From a checkpoint of a small mixture-of-experts model trained on Wikipedia: width 96.
Below are experts of layer 7 (counted from 0) of a mixture-of-experts language model. Rows are named up (a neuron's input weights, with its number) and show model dimensions 0-95. Each number is 128 + 32 x the weight over its row's rms, rounded and kept within 0 to 255.
Before each expert's rows: a language model's description of what the expert responds to; "mostly gets" lists some tokens that are sent to it at least half of the time. This comes from a sample of Wikipedia text that the model never trained on.

# expert 6
Opening word piece of personal first names, especially in sports rosters and lists, such as Mar-iano, Ry-an, Br-aga, Am-on.
mostly gets: " Mar", " El", " Jo", " Mor", " Ol", " Har"
up0 [138 116 111 176 126 177 107 113 170  92 176 136 168 108 153 104 136 186 146 139 123  85 143  93  92  98 104  98 120 130  63 122 125  87 110  98 160  89 133 127  64 150 199  89 166  97 146 137 144 154  86 120 123 114 167 190 104 140 144 121 140 127 110 135 132 135  91 139 153  92 161 144 164  78  88 206  83 144 104  98  94 120  97 146  76 145 118 164 138 200 150 136 122 103 198 102]
up1 [152  82  60 202 144 133 107 152  72  62  79 131 114  97 107 125 113 147 136 123  77 167 162 122 139  96 108 138 183 105 111 124 136  89 195 171 160  53 162 201 135 119 120 142  79 115 124 110 102 123 155  98 157 153 125 127  59 156 135  59 137 118 138 151 163 139 146 109 135 105 100 149 145 152 138 144 127 150 160 100 173  90 156 125 149 125  65 103 156 147 181 152 132 151 143 130]
up2 [116 154 131 108 138 112 110  75 146  61 123 114  91 170  88  95 128 161 113 148 121 110 149 107 151 110 179 165 143 104  93 125 149 109  50 155 135 138 133  95 132 173 125 175  78 127 134 124 188 163 143  96 108  44 163 182 109 116 136 136  98 164 139  99 189 171  96 126 149 127 111 167 113 123 147  81 129 165 169 117 179  87 141 144 201 176  89 119 100 114 146 152 133  71 117 169]
up3 [121  78 116 142 145 137 131 161 154  89 133 163 152 146 114  55 132 120 168 127 119 151  91 172 117 170 113 147 152 125  99 171  79 152 142 166 161  97 115 140 177 151 132 113 151  98  46 131 162 154 134 109 193 137  97 125 122 160 102  72 157 135  79 123 111 167 114  72 166  63 135 144 152  91  70  55 131  74 126 122 124 116 141 154  78 115 160  78 141 191 164 111 138 156 125 123]
up4 [162 101 106 175 157 142 128 109 143 171  85 115 136 159 133 149 130 121  67 126 128 146 143 101 134 134 170 179 120  76  95 121 128 200 108  98 151  94  88  56 129 135 185 167 199 146 150 111 142 134 114 141 107  94 123 136 102 120 116  74 185 133 113 127 126 180 122 165 116  80  98 154 103 150  70 116 150 138 171  96  95  60 146 138 103 156 184 138  79 164 113 136 103 133  73 185]
up5 [140 146 205 100 127  98 162 136 112 146 130 108 126 120  90  84 198 142 131 120  75 143 142 139  97 126 144 211  54 122 103  90 129 108  97 107  92 119 153 133 132  57 139 227 146 111 105 146  93 126  85 112 171 133 183  96 136 114 127 182 145 153 131 138 107 112 163 121 160 133 137 109  97  94 126  75  84 159  86 124 144 140 124 173 133 156 130 167  85 180 115 142 120  87 134 176]
up6 [159 201 148 128 133  96  95 191 157 131 142 120 121 149  85 112 143 206  94  91 118 104  96 104 152  93 129  78 105 123 132 179 189  77 112 173 153 135 132  86 126 149 142 153 135 167 145 123 121 108 103 117 152 143 136 114 123 100 176 116  67 196  81  83 197 127 113 113 115 151 166 188 105 113 108 142 122 115 143 170  88 106 140 140 102  96 150 128 154 134 131  52 152  85 141  77]
up7 [150  82 119 146 149 131  87 201 170 119 129 115 144 137 152 126  80 135 107 122 130 155 114 109 141 145  86 133 146 115 109 176 117 121 187 138 165 160  79 122  56 117 124 166 168 147  80 146  90 134 125 127 102 173  79 245 117 139 134  56 117  89 144 132  82 148 109 136 133  97 110 177 193 128  84 145 170 109  94 106 156 109 159 102 131 183 108 141 110 158 116  89 153  99 144 119]
up8 [134  61 168 149 191 109 137 101 111 108 100 133 102 140 103 141 166  54 169 129 135 154 146  98 114 128 115 141 158  89 114 133 145 109 157 219 144 164  94  79 105 156  60 111  71  58 185 160 128 165 124 147 181 110 162 134  86 151 114 131 122 130  77 106 125 129 155  78 103 125  94 169 117  92  93 105 160 132 140 101 112 163 137 159 154 116 148 164 132 126 114 149 114 193  90 162]
up9 [139 125 141 180 117 114 125 128 184 119 105 128 164  86 106 223 198  26  72 110 101 107 106 137 134 128 115 182  61 123 138 127 139 138 132 105 135 119  84 116 199 167  96 105 181 171 129 145 139 118 148 111 168 138 128 196  96 160 129 130 159  54 116 113  75 152 128 135  96 129 151  76 125 131 102 109 180 134 114 132 143 133 100 145 117 100 107 134 125 161 112 131 122 158 155  98]

# expert 28
Word endings like -ical, -ation, -ing, -ent, plus heading and label words such as Championships and accomplishments, Personal, Career, Total, Cinematography.
mostly gets: "Personal", "Career", " MPC", "eball", "areer", "itional"
up0 [104 165 130 119 102  88  87  91 141  64  88 117 154 137 163 101 121 124  59  97 136 182 119 161 142 181 118 118 156 123 133 126 144 110 145  88 154 128 102 132 154 145  80  99 108 173 162 142 129 138 167 211 112 163 150 134 125  96  94 187 171 198 144  78 171 142 135 131 102  57 142 116  96 183 102 131 162  83 160 160 141 163 118 110 141 104 120  67 122 126 112  96 168 130  85 166]
up1 [135 138 125  70 140 119 100 143  88 116 100 146 126 165 152 181 159 142 129  79  92 111  61 142 123  98 160 141 140 159 127 125 184 179 134 137 127 111 101 130 133 123 151 158 101 105 150 131 166  98  83 129 140 146 143 115  74 127 101 141 151  92 156 136  95 112 125 138 127  98 113 109 218 108 173 160 161  90  84 144  79 143 125 148  92  41  98 130 178  89 207 119 177 100 154 200]
up2 [ 67  98  93  93 126 153 181 152 128 132  94  67  79 159 157 145 154 160 136 113  98 134 124 178  97 123 162 153 147 106 101  35 113 160 190 134 123 119  88 166 116 138 160 150 104 105 209 122 135 135 159 129 109  83 121 100 115  74 175 157 145  76 134  68  65 113 131 112 101 144 171 131 163 117 131 145  99  91 124 116 170 159 158 129 127  99 140 112 148 146 161 113 140 149 204 137]
up3 [128 105 156 215 120 163 163 116 180 111 175  82 160 129 138 137 148 102 108 154 124 127 115 117  81 174 128  91  98 111 110 116  95 182  95 150 117  46 131 110 102 175 142  95 180  94 166 105 170 126 136  88  78 174 132  89 146  93 144 193 109 156  84 105  78 147 146 118 157 114 137 202 121 106 130 143 126 123 102 129 172 126 152 167 121  64 112 107 102 100 133 128 140 180 145  86]
up4 [104  72 125  86 157  96 124 142 135 133 153  95 147 144  88 174 129 105 115 170 130 166  86  86  64 151 106 104 131 164 175 121 152  43 153 149 148 140 140  75 174 120  79 122  90 112  94 158 159 121  89 124 170 136 193 157  84 142 138 139 126 124  83 125  97 130 156 177 158 171 190 117 125 177 187 127  80 103 171 127 116 171 129 123 159  62 113  77 103 138 131 105 151 127 124 132]
up5 [137 146 137 135 129 109 149 168 147 155 195  69 153 134  81 132 124  94 147 117  86 159  97 100 103 114  63 108 139 126 118 205 139 118 153 138  74 109 111 128  57 163 149 124 157  81 137 101 199 123  85 100  89 162 180 118 133 101  95 110 130 127 114 138 130 118 134 166 104 134 138 120 100  66 163 140 131 110 142 140  69  65 198 149 139 131 122 113 175 145 164 136 203 149 166 164]
up6 [138 125  85 104  81 159 139 112 104 108 163 105 113 132 129 155 167 138 114 140  95 100 126  61 130 116 168 116 105 140  98 115 129 146 136 124 164 117 161 149 125 134 172  99 180 176 132 103 156  88 143 104 128 186 172 147  66 190 129 191 133  97 156  93 103 145  83 177 153 114 113 154 135 108  95 109 160 198 122  91  95 133 190 160  94 168 148 195  63 143 113 109 112  93  59 125]
up7 [103 150 118 116 132 114  86 158 179 117 110 155 141 129  67 124 167 108 109 174  86 208 105 146  95 138 127 192 118 126  99 124 136 141 120  93 136 140 118 141  86 115 150 133 116 154  84 115 199 144 127 154 113 102 115 107 144 192 158 155 192 122 154 104  90 158 159 118  99  42  90  98  57 161 106 177 122 158 164 141 133 165 162 102 141 121 100 123  85 130 155 112 166 113 129  47]
up8 [110 151 143  86 127  62 121 141  91 186  95 121  96 143 173 138 135 113  96 188 149 139  68  66 123 108 161 134 119 109 132 153 152 122 115 133 161 147 185 140 140 126 112 138 139 140  90  93 148 138 109 106 107 126  97 137 134  92 142 168 140 108 167 122 157 123 136 141 138 102 115 141 135 175 170  73 170 145 142  76 131  62 136 164 185 155  36 144 110 127 125  19 172  92 132 155]
up9 [119  75  84 109 131 180 152 126  81 163  94 141  61 178 139 150 104 193 101  76 161 105 173  97 110 145 113 114 132 110 106 173  51 189 204 122 153 142 130 128  77 157 164 140 164 167 148 142 147  89 150 107  93 101  77 134 108  91 145  89 135 134  94  99 158 146 165 144 160  95  79 144 140  73 141 129 136 145  88 152 105 157 124  97 151 107 118 148 179 160 143 126  95 158 121 116]

# expert 20
Opening pieces of verbs and common nouns after to, was or the in narrative prose, such as dr-iven, act, pass, mov-ing.
mostly gets: " act", " go", " mov", " com", " pass", " win"
up10 [148  86  93 166 125 112 155 141 129 124 113 140 196 163 105 134 169 150 135 130 155 124  97 112 148  96 137  66 156  82 108 126 111 127 170 156  86 157 108 138 152 123 113 105 175 138 154 199  95 145 158 144 181 111 148 214 115 156 133 117 113 144 130  84 115 136 116  68 150 102  70 179 107 173 114 166 148 150 120 131 116  59 140 187 124 145 111  72 133 118 134  41 118  67 118 106]
up11 [ 67 160 144 103 206  92  74 124 112 164 147 124 143 163  81 148 138 119 132 121  80 130 131  49 109 156 147 141 140 149 143 112 148 160 124 135  90 132  82 136 134 150  91 138  70 159 127 166 113 109 128  88  75 116 141 143 100 141 181 168  66 145 128 106 155 135  73 104  73 108 177 126 143 123 174 129 121 142 139 184 172  54 138  62 171 160 103 150 162 126  99 124 170 141 105 138]
up12 [102 150 126 146 163 139 132 181 119 123 145  89 154 119 126 124 135  91 145  78 111 181 125 103 139 157 110 142 100 132 133 104 138 118 138  68 189  76  62 154 132 141  60 141 110 191  95 105  95 123 136  93 133 130  91 153 173 151 124 151 156 179 104 157 155  89  58 156 182 152 168 116 128 191 101 173  97 121 117 160  83 152 149 162 145  45  97 120 175 103 104 128 112  78 136 116]
up13 [ 43 139 106 184 133 110 131 105 107 131  91  74 131 138  62 137 117  79 144 227 146 134 104 113 121  98 178 164 113 105  93 134 138 157 151 111 130 145  92  82 150 106 162 148 125 130 141 146 128  82 123  97 128 166 187 129 145 109 127 124 144  68 142 135  90 114 108 101 124 126 158  65 120 139  92  93 178 182 104  99 157 132 182 137 134 113  95 139 154 130 122 203 106 182 184 132]
up14 [151 166 113 145 158 120 131 183  99 147  95 203 142 168 126 161 161 110 132 114 156 185 148  97  78  89 110 143 107 157 104 137  96 151 125  67 111 127 119 125 122 136 161 119 134  80 111 113 129 165  78 126 101 168 156 146 110  49 163 136 175 146 113 145 171  78  78 111 114 135 100 155 121 149 163 117 104  82 103 111 173 159 183 154  95  93 151 104  25  80  98 134 120 114 152 153]
up15 [163 103 128 125  57 134 139 132  78 113 109 151  81  52 139 167 156 155  87  94 142  64 134 126  97 122 142 132 171 122 161 151  83 110 103 116  98 116 164 196 131 145 107 209 157 114 116 160 174 164 118 112 127 129 175 150 149  91 106 129 121 100  86 140  83 108 149 115 161 160 164 161  94 118 168 123 103 124 174 200  96  51 167 134  93 131 118 159 156 120  98 151 127 107 155 100]
up16 [153 133 139 137 147  84 149  99 113 152  42 195 192  99 102 127 148 128  59 102 163 145 102 178 158  75 105  71  96 101 148  82 119 136 126 122 124 115 134 105 150 120 142 148  96 158 193 129 163 116  67 106 113 137 144 130 104 126 113 193 117  94 134 138 175 165 135 139 104 172 155  83 151 151 182 100 124 130 119 162 135 140 123  52 145 110 107 183  71 143 163  85 128 138 137 152]
up17 [170 101 102 153  71 143 177 175 107 151 139  67 102  88 148 107 106 191 159 147 152 119 151 155  64 103  90 101 112 186 105  77  90 127 107 103 122 155 123  86 124 187 128 120 113 160 151 120 200 123 117 112 185 122 138 161 114 170 158 142 116 215 115 151 159 142 148 128  89 106 157 125  76 106  89 144 117 106 130 154 110 127 104 173  91 150 130 134 109 160 156  46 136 112 112 107]
up18 [150 105  68 115 116 129 123 151 131 155 139  88 191 150 115  72 173 124 123 124 113 104 109 200  86 115 195  99 118 114  85 108 153 178 134 108 167 145 144 139 166 116 105 154 126 148 165 129 159 135 100 145 128 136  79 112 182 158 126 165 162 184 139 130 103 125  95  28 136  77 113 142  89 113 140 134  67 162 147 114 138 135 220 146 141 118  95  97 127 127 133 158 138 113  81  76]
up19 [109  89 107 139 142  90 140 157 122 109  74 102 104 101 110 130 184 135 146 147 104 106  84 122 115 157 116 116 142 116 179  92  70 177 139 110 153 152 129 152 208 137  93  94 148 105  95 126 161 180 139 176 110 111 158 100 110 138  83 208 128 168 107  64 175 135 159 101 105 132  56 130  59 167 149  69 163 119 132 118 164 175 163 101  99 108 118 117 127 121 180 126 136 164 115 138]

# expert 31
Mid-word pieces of technical biology, medical and chemistry terms, such as atypical, erythema, dehydrogenase, oocyte, and Greek or phonetic spellings.
mostly gets: " However", "iron", "vironment", "face", "ergy", " Family"
up0 [111 115  93 173 174 160  89 165  98  94  87 115  92  67 127  92 136 130 158  60 105  99 143 126 105 122 138 144 189 139 171 101 117 201 123 123 137 116 125  74 185 123 126 126 161 134 162 169  97 106 153 124 141 191 126 112 106 160 158 121 162 165  67 110  77 134 124 121 178 148 111  55 117 123 111 127 168  98  92 137 151  99 147 186 112  75 170 111 138  84 138 186 133 128 158 140]
up1 [120 154  93 144 147  86  72 157 100  98 138  77  91 139  85  99 100  92 130 117 121 147 130 123 149 105 134  98 129  71  39 144 154 183 110 113 138 133 122 167 126 152 178 130  89 170 161 136 178  82 126 112 178  96 151 159 163 126 143 152  99 105  83 151 141 141 102 130  79 101 137 169  93 129 160 128 225 168 193  79 126 178 132 125 126 113 137  94 138 137 195 163 142 108 120 116]
up2 [ 96  99  88  77 108 136 157 152  96 153 104 106 116 123 120 130 150 140 114 145 151  88 143 142 114  21 185 160 133 162 125  79 102 120 112 173 114 100 108 129 170 110  56 117 171 133 102  80 184 125  88  89  69 117 129 126 141 100 153 157  62 176 108 136 166 163 163 116 118 160 160 110 147 122 149 191 129 163 154 162 114 106 162 115 178 185 135 134  98 142  65 141 149 134 111 142]
up3 [154  87 116 115 146 128 102  79 148  84 108  33 113 122 173  95 139  93  61 140 146 166 154 123 163 197 124 131 100 100  98 134 165 142 153 156 164 121 105 121  92 132  70 184 154 114 153  56 120 175 110 175 107 179 119 169 146 124 129  85 134 125 110 168  98 136 107 103 100 118 134 146 128 122 129 128 147 127  80 133 130 175 154 108 131 119 124 181  98 113 206 140 194  77 112 140]
up4 [142 102 142 166 121 176 129 117  98 107  97 131 149  99 105 174 151 177 122 117  87 152 124 164 110 126 103 124  62 157  73  74 143 113 106  98  88 140  83 163 164 151  62 146  78 114 131 160  93  71  96 130 155 177 124 160 136 109  75 128 133 118 108 166  78 146 184 159 114 148 130 123  79 119 105 178 125 142 112  97 113 102 125 147 173 141 163 191 148 203 126 173 139 129  85 188]
up5 [112 120  95  67 164 166 136 149 159 168 104 140 158 119 118 151  92 121 126  64 101 107 167  95 100 119 171  97 193 106 103  90  86 130 113  93 188 104 131  72 141  95 124 126 115 113 143 139 128 180 129 142  78 132 121 114  97  96  84 153 110 143 113 146 167 135 187  79 148 153 125 145 146 162 130 144 180  76 103 178 184 161 112 136 144  65  91 147 165 137  80 128 168 198 171 127]
up6 [143 130 127 146  81 179  74 131 141  72 164 129 200  79 173  95 138 162 143 139 145  94 174 127 123  98 108  93 162 109 109  96 119  93 142 107 111 117 165  97 115  97 163  83 175  98 180 119 137 126 130 144 148 126  85 156 177 113 116 145 123  87 123 127  98 126 113  85 116 165 110 135 161 132 180 190 103 141  81 194 119 142 121 168  55  80 130 105 142  95 135  73 163 173  97 177]
up7 [105 156 117  97 118 113  99  86 116  88 145 124 162 134 135  66 176 105 137 178 130  77  80 135 118 141 112 132  95 116  48 118  96 102 126 107 173 120 148 187 200 153  97 104 110 196 160 115 127 174 163  58 130 166 127  75 132 144 134 126 114 160 116 169 160 151 159 145 110 120  84 153 137 127 120 115 142 160  72  76 156 132 169  89 148 127 181 146  85 123 170 144 132 194 140 103]
up8 [162 135 107  72 105 130 114  79 147  77 154 115 150 140 152 142 150 150 131 145  73 110  80 123 145 144 193 129 102  67 133 130  96 107 142 161 133 120 111 127 118 187 157 195 125 151 102 137 115 114 109 113 128 164 153 120 124 114 122 166  99 180 155  85 119  33 112 107 126 102 138  86 167 137 139 208 117 122 118  89  84 152 104 148 141 116 103 158 128 194 173 204 103 154  78  91]
up9 [111 122  86 120 158 135 142  91 157  83 158 122 145 145 119 165 133 143 108 182 104 133 122 116 171 106 102 157 151 164  94  76 155 115 194 140 113 134  40 144 126 115  49 126 169 179 164 147 190 107 138  87  94 116 122 143 122 121  92 179 111 103 139 109 126 139  77 111 175 166 114  81 147 133 162 170  80  79  82  88 113 137 168 132 167 149 133 104 105  67 108 165 181 149 123 151]

# expert 24
Opening piece of longer Latinate words after articles or verbs, such as acc-elerating, exp-osure, ab-surdity, comp, cons, dec.
mostly gets: " comp", " sc", " cons", " dec", " ad", " un"
up10 [137 141 153 150  81 167 111  85 148  98 129 128 135 160 172  64 143 176  89 111  87 180 116 135 136  93 151 145 100  90 133 151  99 122  89 122 138  69  81 104 136 178 196  71 147 168 179 133  95 135  88 156 124 115 104 128 161 111 117 131 101  83 118 114 126 162 105 168 112 184 176  88 126 172  76 106 155  96  51 157 114 151 159 147 168 145 104 114 142 133 141  75 161 128 181 129]
up11 [ 73 145 103 102 195 168 102 174 135 103  93 134 172 126 142 201 113 166 115  56 134  96 156 196 124 134  44 147  72 110 130 164 150 144 114 138 142  82 143 146 148 125 178 139 177 205 136 133 122 158 105 130 122 139  86 126  85 140 112 117 134 116 138  64 147 133 140 106  81 117 100 111 111 165 136 136  93 118 116 154 127  70 147 156  82 180 112 161 103 168 114  98 163 103 130 123]
up12 [140 116 183 143 147 107 116 168 174 147 114 195 168 146 137  75 154 158 184 127 160 128  41 142 152  85  94 153 150 134 121 117 136 153 165 128 117  85 114  92 215 152 122 101 106 156 139 150 108 146 135 132 127 136 127  96 128  60  98 208 123  71 138 120 106  78 126 152 150 104 139 100 171 134 168 145 113 122  90 140 145  97 119  89 159  89 140  73 108  90  81 143 135 115 174  83]
up13 [173  69 109 115 125 137 182 106 154  75  72 166 167 156  98 121 147 126 117 105  87 178 139 110 139 114 130 134 146 149  74 157 153  59 104 152  81 124 128 165 131 163  79 155 103 153 174  86 129 122  98 123 138 125 181 131  69 158 105  80 106 134 156  93 112 112 106 118 117 154  52  93 118 131 166 106 224 151 103 123 113 123 135 154 106 154 117 137 133 125 170 162 164 195 112 157]
up14 [159  98 177 155 118 162 114 195 153 121  99 103 141  96 146  81 142 124  84 157  67 183 103 122 169  95 138 119 141 109 149 153 130 139 148 145 130  50  80 159 146 173 176 106 146 151 119 121 154 122 167  87 167 141  77 166  64 174  71 131 124 143 136 115 153 118  73 116 142 175 101 124 143 115  40 145 152 132 105 173  89  82 108 141 167 133 140  80 119  97 170 125 148 108 140 112]
up15 [135 125  87 134 110 104 165 205  29 113 140 115  81 160  87 110 134 152 143 142  80 126 144 154 144 134  92  63 135 138 115 107 124 186 108 162 112  77 114 109 117 154 154  89 137 107 112 128  96 161 197 144  99 174  79 176 129 149 163 183 114 121 129 111 118 134 139 108 114 118 197 197 104 134 116 188 105  79 130 104 130 168 130  81 140 120  74 123 158 163 124 128 152 115 163 150]
up16 [109 138 133  96 134  78  87 113 165 120  83 177 137 113 132 114 168 210 125 144 185  91 140 150  87 103 180 152  83  89 112 158 108 209  78  72  87 139 178 128 159 114 172 104 116 121  81  94 153 121 139  50 104 149 125 150 119 105 157 111 184 122 136 125 184 199 108 136 145 175  89 102 133 142 162 142 122 120 113 140  94 103 141 130 126 125 116  92 128  86 160 106 145 146 167 136]
up17 [135 135 143 128 151  72 192 157 122  67 129 128 166 211 128 128 114 156 134 173 132 147 139  94 109 153 139 120 118  84 130 126  78 196 113 142  97 147 104  85 116 136 167 120  83 120  74 138  92 160  71 106 108 139 162 150 175 115 117 139 109 139 142 126 156 162  45  83 110 159  95 193 125  73 107 172 114 143 162 113 159  88 133 127 126 136 121 134 135  82 154  84 149 170 161  64]
up18 [102  93  63  88 178  94 141 130 149 135 162 132 115 144  76 164  62 134 124 103 135 103 184 103 106  79 137  91 166 140 108 163 128  97 179 162 130  74 149 123 110  92 123  99 151 121 141  95 174 131 146 110 100 162 165 128 156  46 155 145 128 142 142 154  43 126 158  86 117 127 102  90  79 107 123 162 136 149 127 131 120 137 110 134 157 165 135 146 191 125 167 149 208 148 175  98]
up19 [162 165 181 105 106 107  93 156 179 108 120 119 133 126 160 142  98 138 134 120  95 131 122  92  96  88 145 126 121 139  80 120 102 161 134 135  60 146 105 155 103  35 145 108 159 118 171  92 136 134 115 133 151 145 134 117 169 161 154 109 102 123 136 175  88 242 126 149 171  60 151  96 105 103 148 156 200  69 114  93 124  90  84 158 159 121 100 106 155 125 127 148 156 107 134 167]

# expert 27
Middle pieces of words after F or S, such as Conf-ig-uration, f-ab-ric, sec-urity, plus commas in numbers and clauses.
mostly gets: "ront", "urity", "riend", "irm", "estival", "uture"
up10 [131 135 141 177 150 138 156 150 106  99 111  88 225 126 114  86 101 187 102  88 106 126 142 116 131 160 128 116 103  88 165  76  83 138  79 148 103  91 164 120 107 171 126 113 122 162 160 118 108 154 160  90 108 110  91  93 136 139 173 107 145 168 141 136 140  69 144  98 140 124 121 124 132 241 136 126 111 122 124 108 149 143 147 145 179  58 170 143 153  69 184  83 139 120 135  99]
up11 [118 137  95 146 132 152 108 103 146 102 114  69 125 113 118 180 134  81 130 146 114  91 101 165  60 130  65 119 119 144 142 134 171  93  92  98 177 147  79 131  78 200 142 143 127 110 125 140 123 150 156 138 158 123 153 121 118  88 128 175 122 161 100 133 164 191 124 121 124 145 133 157 167 114 116  53 129 190  95 103 157 104  89  70 200 129 107 158 131 190 151  71 108 161  96 167]
up12 [153 131 113 108  85 162 102 163 124 119 187 144 128 176 119 139 155  65 154  96 106 150 105 139 149 138  97 138 208  53 128 174 116 160 165 132  90  95 140 184 156 105 167 158 121 142 142 139 186 113 135  94 177 105 143 145  69  96 109  90  95 137 124 117  70 122 138 127 110 179 124 155 143 138 117 137  69  96 158 154 173 142  99  57 121 138 137 131 106  76  94 107  63 170 155 134]
up13 [165  95 118 113 159 112 129 103  64 157  88 145  92 112 133 144 206 103 134  84 215 168 150 111 171 118 146 167 179  59 180 115 112 137 134 111  99 124 161 112 184  80 107 151 102 105 116 114 152 114  95 117 146  80 145 168  95  97 110 139  97 113 115 148  99 190 140 110 140 164 121 100 163 147 180 112 100 134  92 201  91 149 120 148 115  90 111 162  89 118 114 116 114 155 168 166]
up14 [118  98 143 155 183 119  42 164 142 106 122 160 162 105 114 146 127  56 112 155  87 127  98 121 115  99  90 127  83 141 207 112  93  84 109 167 156 121  91 124 198 150  95 125 110 102 116 144 117 125 127  81  86 136  91 128 112 123 165 173  90 142 106 112 154 176  94 124 125 119 144 123 169 200 130 110 157 117 158 186 121  88 113 129 132  69 172 101 175 141 103 145 132 176 181 151]
up15 [195  47 106 149 150 128 135 133 115 135  90 166 181 132 153 111 135 175 147 157 103 125 128 135  61 165 180 109  89 105 137 120 114  98 138 112 178 102  88 147 141 131 121  98 103 145 167 130 128  91 156  97 116 135 137 186 101 153 101  99  88 127 141 115  90 154 151 145  67 167  82 127 137 123 167  65 137 135 177 106  56 118 124  76 122  99 155 173 114  89 204 136 152 177 129 105]
up16 [ 63 129  95 139 164 152 171 178 122 141 168 162 167 148 144 130 121  61 126 176 123 185 152 118 119 124 127 144 115 132  91  93 122 120 179  75 118 166  48  93 172  99 105 150 106 154 100  96 140 123  76 178  85 124 103 143 131 144  88 106 174 144  68 135  51 164  85 123 142 136 137 125 139 129 117 162 146 132 127 189 115 137 169 161 102 101 112  54 159 113 186 121 140 133 128 119]
up17 [158 126  92 105  77 109 177 126 150 176 132 146 120 123  98 148  97 179 116  87  58 172 119 145 159  76 180 100 201 120 110 108 129 151  94 141  94 215 175 150 142  96 116 117  82 129  96 134 149 141 102  88 140 135 164 151 111 124 170 145 120 116 120 150  98 160 181 182 120 132 101 135  83  87 144  83 147 123  90 120 150 171 120 171  81  60 141 117 155 105 116 115 131 139 191 142]
up18 [155 191 114 125 120 123  99  83  71 130  80 130 160 137 176 137 158 160 115  91 141 190 116 148  74 160  49 134 153 113 160 143 154  45 149 127 145 123 165 142 185 189 163  91 125 103 127 160 146 101 100 148 151 134 166 129  81 104  87 129  94 127 109 119 117  71 115 140  59 112 161 124 120 113 124 129 161  81 175  90 109 153 130 125  71 114 126 129 176 142  95 149 110 182 130 161]
up19 [ 93 161 142 124 135 149  94 133 124 100 180  90 187 116 138 133 110 215 160 110 111 125 159 117 117  91 140  90 138 145 166 152 161  96 153 123 154 154  79 111 110  81 138  98  69  86  85 115 119  77  64 120 103 142 129 153 192 127 113 183 128 104 135 124 129  89 140 137 120 148  75  99  79 106 169 126 170 116 144 142 175 124 133 132  35 141 188 159 130 130 145 139 198 142 134  91]